Weights of a small mixture-of-experts language model, trained from scratch on English Wikipedia: 2 picks a token, a sigmoid router.
Below are experts of layer 2 (counted from 0) of a mixture-of-experts language model. Rows are named down (a neuron's output weights, with its number) and show model dimensions 0-255. Each number is 500 + 25 x the weight over its row's rms, rounded and kept within 0 to 999. Numbers have three digits each.
Before each expert's rows: a language model's description of what the expert responds to. This comes from a sample of Wikipedia text that the model never trained on.

# expert 1
Digits and periods. Single digits and number pieces inside dates, scores and table figures, plus sentence or abbreviation periods, e.g. 10th, 2002, Ph.D.
down0:473496470518445543508525498489506499512510512457478461478511537483506515554484500507505500509506494493510512519499538520520488508468495494512527478493445520484480486497513511521482454532479477495528525537487466489538544488504523482510520501501491482510495474484481530461482488517534482486496483504514490498505525510529452534525513496584491546474576530500490484507498460507511482529491474514502505517466485514490470515544547508539490481503534507495516494494530526504511485529463445468521496499471487477519499510511452480501494501485497506562559507563479522516510521516491468452533549514500497551464507500492554496505504474492460499505486460502514508497482472492495453498473520473479505504504491509504535467522432516481536496508506522459457482495448488514485540511527543
down1:484470500478535496523587497453552499507487448499469504494510487491495536466554481449513478511440548440484527523511472440531482547487498511536480525542525550517516542508521517491494482502479517479488472489495519552481472511526513473470515499489479496437481501498511533467510499482506540540512490467494486457504506501502534460484495498489485501505511516524510477545519473526489480473512543522518535473496492490517489532510540509506480492534502489498512472506489520479500484485510496485459488507461513474529503463503525492483498530514527496511471551508504504451480512504493497452529494499523534493473503507477454511469493468512486477528523523481492457551513491478517487482539563508481532526501527491498474516527508476467524462511492488520541479493482476504481496524512494
down2:483514507460479513489482469525546501451491487545459493473498486528504490502530502514544530540505488484523511497492499489508535475499495474509462510425544496502498531483472469480484478496509497486455514537545460469535459557502475529469457517511475492507488481499472470529541519510442519499490499512497511491495480496497494471521473506505515486490531462514482509499510505486513449528521559476542531477498516492488517502491479480499468502478487481471462492506500500516528516501493497472512521508510492498512476520513522502514503474454498536492501536532495462537525525545505502536560530440526484524502450497533495510518530488513499541475436510502481502522491471547526537516480524514525535535507522501471519490530459473531483529478479553494472487500510540497466517447500514
down3:496502449517499467480476491473506543510479483500491512497487499442444508469527491450508494485529476521479464469544542493523523558477527475514509522517505475513525493502512496475485510517503515505493519530484509531488479464497560475482480488488490482501450486518494508495513526487478506506502455493483544565502526516510519451507516502516520550492510514501452553490503533484502507502533515516542518472487520511530491469494536535497483474527434505503502518502523521497524443496534508525534524508468505457455509551472538449447493507527514509534517494493460484523463519490495540484501511498509502511459478477471491497477477525508460479501531554485482517535479535498536487544507502506507528477494489489509456517454523505531497543493467502516515481522512516528534476467512506
down4:503491504482541505495502505489514567525485467521519473516500533540502505508475460508452494482520543485466509514497502516490482480469496514504509490494503475472532538492519489477502504488492485499494524482490462450505481471494524500499533514484503459470507491520519554539486518493510530475530504489483472460487480481491514538523545537516531491444504515540472490492487543503487477500506522497481543524489457508497522527467457523515485436489501526520477510572498554509513504479426516469467524505519491444448501515487540498519500517539492504490500540465442514517469474509510476515510499497509509467481481525495463464515497490492532490529506539522509572546507509474536518501534518522516485476464506498511511522497516517494434508444528501547493525496511505515490495511480497

# expert 5
Noun heads, suffixes. Closing pieces of nouns and words, such as -ers, -ation, -ing, and head nouns like film, University, election, mission.
down0:530455489501520512487483515541478473524519505535436523497524550512508499496477503509512539526491487501506492519487469468481493463491505513482551568498444511481473517497485489467482521488498539523474514497487505482479489464500478494475509511488476536534491529502510489516517506533486504482533514573488531556522489532487530465477551437507546459499494504451449503480492519493481491498516503462436508476498535510513506502479492508491541495490495492445544501506459491487522528500477487540469543504509555481505485490496511477514483489473487489522548492517486516462501462529499546509472478498482475507523482499514505486500478475502499473519485530536525512505552527492504517530483519524505536489473556528464487512576487493481474463513515478474500465503525485509486477501511521
down1:531510471479481559483477493457473526502540478494535463540478486468484493506510552471510530510516520491485483501453526504499476460490489494497462518537509528479490498480464544485518485533478505535489527504503485512470484504496495539502535521523486485459499501504478526507497483518530462516517503492494534541486493504489491516500528559488499522480536559480528457526481475546513513495540514502513507528511522484522459476508490497478457515506491478500525503496511516472459500459474565537493486465491499500548539487488493499495462541492484473446495517515479523507461488487517517470497468486495566542487531530474585537510478510487517538530490510478510477530517469466492504451515488500472500527486509542482502514472514489541495495517509519491471503467489497499511452464513543
down2:509531521484540508496502473446492506460492501517553497448481486510515507521492460509487498471492512506466485504448471529506472469484511485509492517466512540479543541502506519501522497519472493487531504525498498515515476522530519497491515487516478455504492522504474479516494490535509444497539492553516454475518478494534494503558471492490504506468499482549465455492488558548483526535545480495515505552480517484516462536545459522542500487526498505485492471478503483507476454507481490489531476524480482502509450501502503473550509496478477504472492516513503484549497490540473515515505507526534498486519493520456500491470479498472474555479479483459475479508497494450516524489510514446532525527459492507472470519531536475497540537491469495541513478481494511503535547476528495
down3:505522470495457520568496474506503534578518490452515481491494476531509499542481456481490491500518492494516562514542496525442499480475505489487454503531509498517476474526467473493465483533473481503504468492481515509506496477459545473470472503524492469470494541498516514490489474475534517517526504459481488467493465458521489525498486508502462520506462485517493472508501550477514486527510535511498533498510539511497496475457507524497542550512502515465475497468491494537491504488500546534487476479478487484501507487508503460481527490491484486450501487503515496510481499500489487478505461515485502536496483548518522483511541561486485523480488527444482544526470486507567486493465487506508507471480451490515487479468544477505483508511451501558526528525471518494496501467515521
down4:472491476484527536483459466548452464493452450501494520516505512528519500500520511504506492492507477509473532458494450433536531560544487485542493530517478463500549474478502512477503477515524501506514509512511460503539513526518489531463562469493509523512491489503465496491531519538483503491547514501495506516462505532511484485473484507509572550488527522506502517491522510491484491488527492462514537521469513497538510454536524487513471454449495458423518464486478495513495486474496480515524525520485510452504491449499479512478515487487559489519511523517518471511512519519500493500482509484508510453514513471528457492499495488511495458521501512532489492500553504520482490468512534462492529480514514476477481503513516505482476491500505501546485519550503484477536507512510483

# expert 4
Articles and modifiers. Determiners such as the, a, his and their, and words opening noun phrases or infobox field labels, like Original, Other, New.
down0:493528507480507526519524493501543485471497509501520470498519494487496500505542482455449514467479491496552522535496498479503494501453517500507507492523533499520496471518491521525516514479515478513470469492518476499489528534510517520514527498521535539457488488464492516505502526494490512510464500482521477514510499542483515544544535521515464552449525556531496493511506483510513511473549471502529517500460436476529441521506509526503491500476474537512485540529508501531505492533513478538454502471486532479527528482526532509506502498522539493479486497494450494496506497522474486469518564472439485542509466495493475473500484477508499482526505520526454489544531506490510494506504506525526523474485522555478554449494471484502527502488536552534518512485443535500523528477499468
down1:523487492475531516495495530444488506509550473461518480530503491526503537546476461522466480480498514493513502562474518508502500490530509500540523479487482491503499500510518469539511480528490465528516538513505483508496541471485550486498521504487517468491490519485470499481501505494557510464523545487545504426507475490476489506546474482547507509485491443509507513524499523505483548474507525493510500514486537489466498539519476497516460547475504486510516490473528485521478489502494496433522483521551484480454489512483509473511489523478519512517543481527471473476466458460505477487521480480499492495519516529516496451492543509525483501511523438489486528481504518542501495457475491489504478463547434530529513519523498506513497497514536511531505542517526504481458544484474494
down2:493473499523552497532508515555498495479531528566513503496527466490503520532484524488503491469493495525515543545488565510470498517515506474490521495489543540502483518502527500496548507527504519455501500455490496513520526532467487506513520463497463491511481479519496500478519460512514538462499503532516528492523446470526545509459498514481518503493439506501489529543480481506510540452484519543513477482498492473499508484501524485474517533479492509569508480489494463513544496531513497475505505473500489531547501488538476551494505532496503530460544482481508501461527444463494486454494512522515492500475491518488511511483495532502539483503497466435484490500530538481508543465511479519539505525530504490534504480490511484488506524485510481495470521538456489476498481477442486
down3:488518501470519483514485457505509521481470480507472477484531478494498516502483475493489470470509511523497472484461501510520513520476518483526507486478506498513522505536500484514504467507501519503488451514492503527483494564487530563526510479528481526520528455527470533539499465507527497506503511477482493444471514465426476513528483490504466495507511521536512578494530503490521525476488494473493518498511498535466528477495508483466503537449505501513458489497519503515472482499445513472523500490483491504505530553535487481447482469463520489492511508527530468476484434497476477511479496476476532486518499510470505475490490496518519524466507485483491559454478494511553474493466467502561518504527481491470468480496475481460466478516505502509451519507489543505486481432544480
down4:486489441490537527495502554562547482524485514480503508506488488542479489535525482515517504505488481477448485530507491532504506493475512517509513507544489526492488478531504516461530495540497548458468514504538547484527520510458499458454516502509493500492461525485474505480478507492510526508536466484523529509462486505486535499548470529494464490498509520495488482513500485482513502526477499484478527484444526521484521501425471491529533494485503450470484544502510485547479499532498522447522518469530529542505560523484508502512477499455462473470456498459473468524460466514509528481483475490478532486496482526511506509487503539492501459505530530497464480526485506559480472506482486502469502511535492498549506518507521480485504515477474487468485538473512496497520472504505523

# expert 6
Mid-name letter fragments. Short letter pieces inside proper names and rare words, often after an initial capital, e.g. V-os-ges, P-av-el, nec-rol-ogy.
down0:541522468534477470555466487549500531464510512498503528502478547515522536514509513483508487498470480499516543489514460511518544450504542499482507507538474510497484467451449541474511476485529531500492501534467486450521507508467480477507485508566505493512521493514508420498539495461489544498544429510526539512520504450518552507468499520499510476514503478503498546505467468476513484491511459462488488546514513558508512475513468514487510510481500478515475515504494531513488483521518511461474497488504510483491505537497529485520534485501498501513490467498485483543535525485495504490487507510505500487511510485501491476491441485484503500515520462491472452516540531520485470480512509510516502502498459491514533476503516513449568471527494498512485529541492489495537499529480499
down1:499561547508442493513519489497461481501508523517499511453513484481483507540489483517485543509475515467531508480533484489511468488511498507465474472410477510487495494475523508483541552501556473488485480488506503506553524526501520490508522520513457482469483488484537465483498478483505484553518502481474485509514521483551512498521451486492478547513472481518488518534565504503494555532448520492503504541531538498502505482454510498534494481524542478457500485527528481520532509511525504504488520450484520475495517474472496513484517518493490460512491521543545476529518517495475506480483526496485503495503484531523445508491503464491512507524470487497471517525497498458462480540539512490532493550479478484462490495522520481510530510512501493478521494521474513530555506488526503
down2:508529463478462510517491508540485489489508486472485541460516517465542542538480527496512496464518531484482501502546517527524474484496465513475488495503450454494495489520473518517557536499443499520456481470544527533522544522510509550499529479489501514495508515487492490515496540497489493533472484480500458478538484490462484502531508544503491499479476514486530500502497487507476517531494463474541512515512490499486524491486435479482482472513509528460499502499520492472515489532490493506488532559482517517480526478475508561436520457483454524514524496498488490523484520455493521494511539489519472483529524504461499560498482510519517492521493501496529464478501545519474467481492490461506489501461539506537509499490479484532553501524467525437510516485493473488530548516502497
down3:449493450485509507527538463565471447480503520494515512480515513471477485508481524514490503490477519516546454459488515513484498485515458531500521497484490494484548502541536474483513483531511479540507485496474482536493507500514469528517517500512461481493493516508486502502537511519517512488488489530506504508500498477544524506520519482531510458548509433507533477505488520503499499516465515457518495513467487550508489494506510452470500554477533538500493487581474486538525466539482486517492489534501571477475515488494505480534531547473520491509509478545474500439513491537498527484535496488504484516524492510500505486502511494473453509506435512492435487494496531525547494494461526495518492501487503501487514515489488537509543479537465520468537492509488521487488493515466484
down4:471499529462553498530523463486488522506488499504492487466527504519552488494537434484515490519494525514487464504456531480456544532527479557482446459455493471477562460533502442512541502501497530487525499516502528509507508527510506529510498480485475536480529492535525511500534574482498504491485543481499518505523489526502474482545492502489543541494481495493506530499480458443547512484509526504516485529530458476514481501478529478519487530470527490488500505502486467467504484485522513506458527499519501487518530524484494440500510505513494479534494504478542496480506462490494504528532499493525496468509527512490470465512499549458491491480492495515482487504496450544529460527522496462525528510486489499523510494499475552548516502505482498501503467463516489510506486515472521

# expert 0
Separators and conjunctions. Punctuation and separator tokens between list items, table cells or clauses, such as commas, semicolons, pipes, hyphens, dashes and "and".
down0:495488477486542529587489464517514486509501496472498512502483463524507524538512472491475507493465496493511530501492506533478495530524503481522535514523554494494517536522542502514497477493513496526524502510504480479489508552535470502542486516536483508474487524487484494475527515467514509486494482471494534486465519531490495481442473523494543506514512537515468523500501485509478504520490502490478456525528500508494488482437479561513507540546520510552506505469467509538511458515490473557441522460500515498481509447494497489511496484539477514475522516496505462513494496513500495510505473483531490504436527486479435469458521486543494531504557518487474507494535487516468505513517519484515523520526479501493507504431458504496482508525503508564524518471513523466521471514502502
down1:499499503535527492518490535593498516540512533485476509439507480507514473536495496498502548489521453508520485504493512500466519509495474437489534476490499522490542520513515467525505523511483493539474516521476497497485494541482532484510480477474516510482500520508490492477479490494522489514478493501539489513468540517510476484525477483477476554471515494518511474459503499532468496506504489487512503474471495537421492489543473502492545491468501505522497510491481482498474562529512529470521485462551477541509481511515515491490484527515533523477469497531484517460459478526494492535475494515521524500514508486501503494515539499507548517505485529472450516509485539491501512510427473526481482480484469502515507502452449458487574514530486487513495535497502549508541462495500500
down2:514524505508481514529487455419506524528538445518477489512527484521484469510469509481473488494555499534458516487512442524528521483506526487494524497463504547522502486485499510518459547542479508501543472473505540550474507478478504498493523495486487509514514454505486479459470483461486504474496488467506504522482513482477530510506535470456479492507486514493506475445473529512475488516471486475471479467513499512492530497482465528496475485523527483457467510503479500509500520500490491501486495504485500497538484463487469528501504576489497530510497529485455534553456534495504522490537473472546547510504459498509500504504502522480521504489460473497487522521497532516519516544526467540490525479505473501470538527498591495510515482494502452497519531492494511507508517517477518
down3:486513489497528467485543551467451539517515546495471479536503494477462518491510489526536490454488435502486504491487508451509518485466482514498534497474524483482501536494520506502512471473522470502498494507536523473466517530471481487520495549510488518546529470515478492489506498505517507497485493555493497512490519479494523458491488518556521500506486504452517457484555504427497497531491492487524434515496536475480492510499547498509516538527515501475464423456459509471510499526489513461518508546505495462520490508510487497495471497503520504514535508485500509520463516527497486508500539523486476522516506462469457482457526484507468503537488532476477496494508528504458526471531492461507509507489522489538481510515530503480510563508488509516482494524548468509512473469533527
down4:490475543484491471468520487489491508492504470512480505507520493498517456465536514505442482440501514498484534524537486490458471493573510475537495468492548483489486469545475541529491530498512488542518494499466483498505490509497518520528521562460500511471510514487519526522524512522481509545445494501492508478516481483460520442523465505480476510493474505509495523467503467518498481523477497490510569513500507488475451521543483495474477519477542521516484528479515514560465549497511535507533511559457493498481499534508509464479516464511497443486500486486515511474482530500497519527516544472501510475503473481549478472498475478464499473512456514506511527480501504506454502499503483518474509506462478512531512471520495500535510486543502475541513484528507514476547492522518492

# expert 2
Structural whitespace, brackets. Spaces, line breaks, row-ending pipes, opening parentheses, quote marks and == heading markers that begin table rows, lists or sections.
down0:497533493507524520505529510479509493467548524496482495536483523496501505493469466517488510473514485552481503547520484508486485525517492503484467540488517483487470484492497500457519518542516497499541483494523482529529474493506535467494527529560479540477486502492495513506499543534476532504495429505488490537437483529503459497516503485552462490506519499525521513535489498544499484485480512492525519498521477476470478495511524511505489502493517484433475495503520492463522495515551508542472492467494482517535473515500483527478501516523482489494477471467504497546520557520490532503533492482513467504507503494488478444497480513470489476469539543489509487503518465472500518515547501548456514502487496502523449517500485479497423453470513513472563467545481533457515508472504518
down1:477521486473510488504508468442547527514478499489502541520483507509496475532493495546469451539475517500512520503500504479477482526533541502542479496479472546474553525478533464463477508479531519501496444526486534493502540506459522470468480475499482487475487536499481469479487469477528482506486484550533547530532464475498513482478478503497479526504511520508541514483503489502463512529525458503484516506519492482506492504515485484533517456510541509488511541522496475528487528517480489438496484454528470492533529501490498529507520493477533516494466486539529476499490472515514475526499482466508550546471492513498492507510507529523502515519517473539542496520493507484518542508548504534459492546469480520480527504545474530545528489556490491473524486495488556479497485510478523
down2:524519555534463517505519504496492487524542468497523460465523524505546531481491474468497514502537489559490503488481547509500511545513480523517530456503528503528507497544516504504516481512465508496498515512520503459479509506525526494480492473467537477486525496485468515524473527502511537495539533503499542544492519547507506520496513505473527466526589488501486505474490512471502494483495499520481487470532506483527499504424518532482535479486516456466494493458473448479504506469457474503507552510481542504478496496544497492468494518532468562485509429495455520497501520544496484504528471482500514523523519502491527473508447469488486516518496504550496493482480467516540490517521488482491522484532488518472534483495521495500499530489523499544497505489486469542505491510518467
down3:486486519553478489513455510481539512483480516511473536514531489544516506517514484509478515531504526495542492552499507476467533461475520496510505507498507496528483520510513516479523505497531499464513508510533490517526496545482543463502485503472472491496495508486489528524510488493490514477535475477545531490499482526490493505531533525551538445530506526487483470565506447503481533509518471530463488510515502507533512484527496453499500491540531453480497488470555513482518550508444540511467503524456517519460495510458452497523506468508492501476511506500495540483516518493486509530465485441520537539504493505509455485499528523518509542515518471498535482500511472494467509509481478489482466454512539524513482499489516527481557520535516509522500498492556455496457512499486542
down4:545484505441487502476509514528493499540555441452533486460503526538464500454461495478503491490526503485498535523520489517519486471527449464501494550509520506516474469528473483472508460492496438563541488478498501498496505453474487535512533489473540520487488478517525480474500512514482504466494483478555493443502504506494508486427479475544497494477481504473517504504488513512501512493489519503523509526485481514514507449524552478455494494487502542509500482474505475484476482504519510484475441491502510561520519486476458464467469469530514504472521488517542521476494487504501482504495511520495482499513517514525543436493517488555470551518480530472492474501519489505496526520494518507476476469534473512462478497515514491514504529500521513511481527522506505477533484501485502

# expert 3
Year prefixes, capitals. Year-opening pieces like 200, 201 and 199 in dates and seasons, and single capital letters starting names in tables and lists.
down0:529514524486516478482506494468495449487525472448501523486507489510453532481524530493490497470501495491561517548492451491506496485501484472458538477538586490521448510501431502476495488485498500533534496496498482507458533485470479513493457502484524488533496519497498529497516511482525521499545479523513510472478499551552525477462493481516503510494454509532497487534490520450540470487517501515473505468532443490517520489521535533505505500486484525494512483485468487506495491505497456506509507507467464505511437491521495559471513544495506487476537535462501487490484511496472530476487502511528462529492494462528512531508473473500542530518455502488526485539531511459488506508528523509521512535561519484520488517521513491459495506512514500524503532499506526513493490475471465
down1:471499519493499505489466495459494493538497461450486521527483555512442519538512507520531523484502472505474501484484510499553497552545526519561511505490524519513487497481546509516496512502512491497529547522483503517510496503483507488469489458495436510556519471515479503461451494452502497498509446493507529491489519463490529508487549493517517467504516526488503469486528502502470487468502517522555534498475491538490501471435478527529524465491517422518481487493500522478514538521502497479531497519523511488534527533507527526517507464480466491491515493506520524476473528486515517520558486496469542531477534465481509478502490500517543483496480469494498472490458503512511539489456482535505529496490518508524494509510481510486525519461465487475501533506442539464500505485495509
down2:493484485472441535510489474473509521475497535512539441502515494504478507457476555494548526476492546476513474533511526483491521498480521513484476521531490495489469530479488477477487513458541524510499466502497492525479502485549452492519514501514502515561503533526489499515498528469506498492503479466545479503497505537450511509477534491541481505488487533476502497498479469462463508453484521491469516448448476519502513493416494472505445487540474504486478531461505483487504485550538518462518537479532523509506496486500517492493514506526464491479532512489517509518565504453517460542529509493480524479472488453499509482473491505460510498532521508530462496504467435525482478503486512486487501515536483507476490524485522495505486515528521476503467500480489479530494496476510494
down3:487518526557499486521475472506433499517540512485475523490489496468467474449520503530523496526511437519539525497525508495525499527490502470508527511497537555498529479474502483543476487477521483546517562513489470563494499531478477522501512463493510523486496494504513525474535496490463497479489517470496482454485557469540494520488461496498501524507524495478505452482472487491510517536500551500488456525535527472487490502527495484542496497489555510492508496455500485505480534539495484491475501514457507442504518482510462507503501464478509497530470482507450519526503457480495448516460475499544470498474487480531469527516506481529527505498475464473511522496521493490489523498528523482478480554508469519536513503444486530513502499491479468518516471536505514542505505497489491
down4:509521514538567568483500506535524557514445482527489431485479472480507474497505507461509504457525469495492496480519517511531500483473479471479497501496492530477477502497508510510516464540510518491466487503500478486457512527479462516515521511481483486461535487525494508471474488503579503533521461485513482513492454494509474481459515460474543511513525463447484476494526489484546467493532496498504526492501490513532489501492514550515514474460476497515535466478522492470495520499479487463519494523514496484498496556537508521523533521482508496517518510496469533505537503498500479478477515563485498547459481494475494508551488500498484480501517527546517487502537508521489522470482463477492492520499485563521498539518522509478456498504516554513464480503487506513517464460516517

# expert 7
Prepositions and verbs. Function words in running prose, such as of, in, to, during, was and is, often followed by an article.
down0:474517487466544523526475525534509490485494519475514505506523523487495515461516516488507462498479445486488476460485489479488498482507520493511524492532545463451533506460502522479474466472525511501465515496459527531477506488521502526494513490492496528528510512511521534535500507471524510515490522464497501511540521494503476505514530529500507488473501551496486535536495445497511444526478515475525455520489516486516527501472516510553487492445527517466494471486500462539480536487509494453496493474477474484528509504519482475483502493492528531481500512469498473532500533522492502535535475534447535476510537510502519458550505463456522492476441500499501545528552500471494515500504501440508546499486530504537487507490486512509523512463456572505504515527526504510500495516473564
down1:529519482535559502473520514514455512496511581484471492534511487512496508540472488476499506519499492526495528533508509540506537531477509556489504490480479527491502481475495486508455508494506470497427441514482451492482486497527450467522524461527491465459491501499502488500457544507521471511477527507434499507507483502496533489506503501491527509477537541493482497481498472488499501516526468476503494499515545520506515479497458528445529504510555481492465505492512492513493503474509531514531501524456462472507480495491457470488541527470525500497523489542516440475499530460473514497491534501491493511524539519520532502517479524492478505526493454489523492515494486488506467510478560499500520457491527483512516530516529484511507501441491509454531520537486454492504496529523479
down2:487458540473489497522482487504512533518565459498505503490514449482495490508532530502522514497515497508516511465490494487475465499521510473519494483480495522523535524524498471553512462521529500553461466524514494468458496477539505488517489553506464500515511485517455501517502500546530546543499464532479532492456508508500535479495530467466480447529469487481473543506504535496520509476490499505522484549477450515508501508496479511488499495515521475470513495518538499509469508527465494468522461508482483501489443438465507516505564524507517487498486471497509503513523525521502486503492472481466496516529551490484513493537510508514490478502505493486519513461481484493477524471493461505462443498499424461490504477511471492516470480488495487507489571457471483509513539523508481
down3:512496502504470527560493460552504508512559479506503512484513503485466495523460499530512461519465547489480487540488483518540506490480486460505454513496557498508488487525499511458498512509475520495517509509525514467488471499506490502527525465478508494517494487535482514513498482559438498462491480475482472495508505556493477454532479527499481476554515498491458474521519507518525526549504536504534483477538448492477512512460476513503468508535514477486540492502535494503493526531471427503482473490476475517483477512509486465554531489520508545490488471491469488509560485474491510473501517528503469558508482511486492526509500536502518485509514497525479513469507497509457539479483487547508534506498491507481515467486495484455482493555465524485490487533484492514493506532555505
down4:522507526508492532521501522499478502539549503516495509447532504484495502498500505511509536531519541542478525457530489509449478502483480499531515494492496503535515551508474531487504499529467467476510522497465482506483496544492499511493468517514520477512462440489498472546466521565503559462504530529552530527485531507513525486487468472514469506477487518456466506494498508486478500447480515511516521499540521513535492499544540499515486524532551528518461485504509545471480493489457477485511490490497514478494534542498481503551551519485465517480488529487512518497524499506489504516504541508549490528503490495506490506499503505502519528505460534494482497487461473478506485479487537502454443514499518487461495508475498528490544521457507508479462457544477488500473540467546528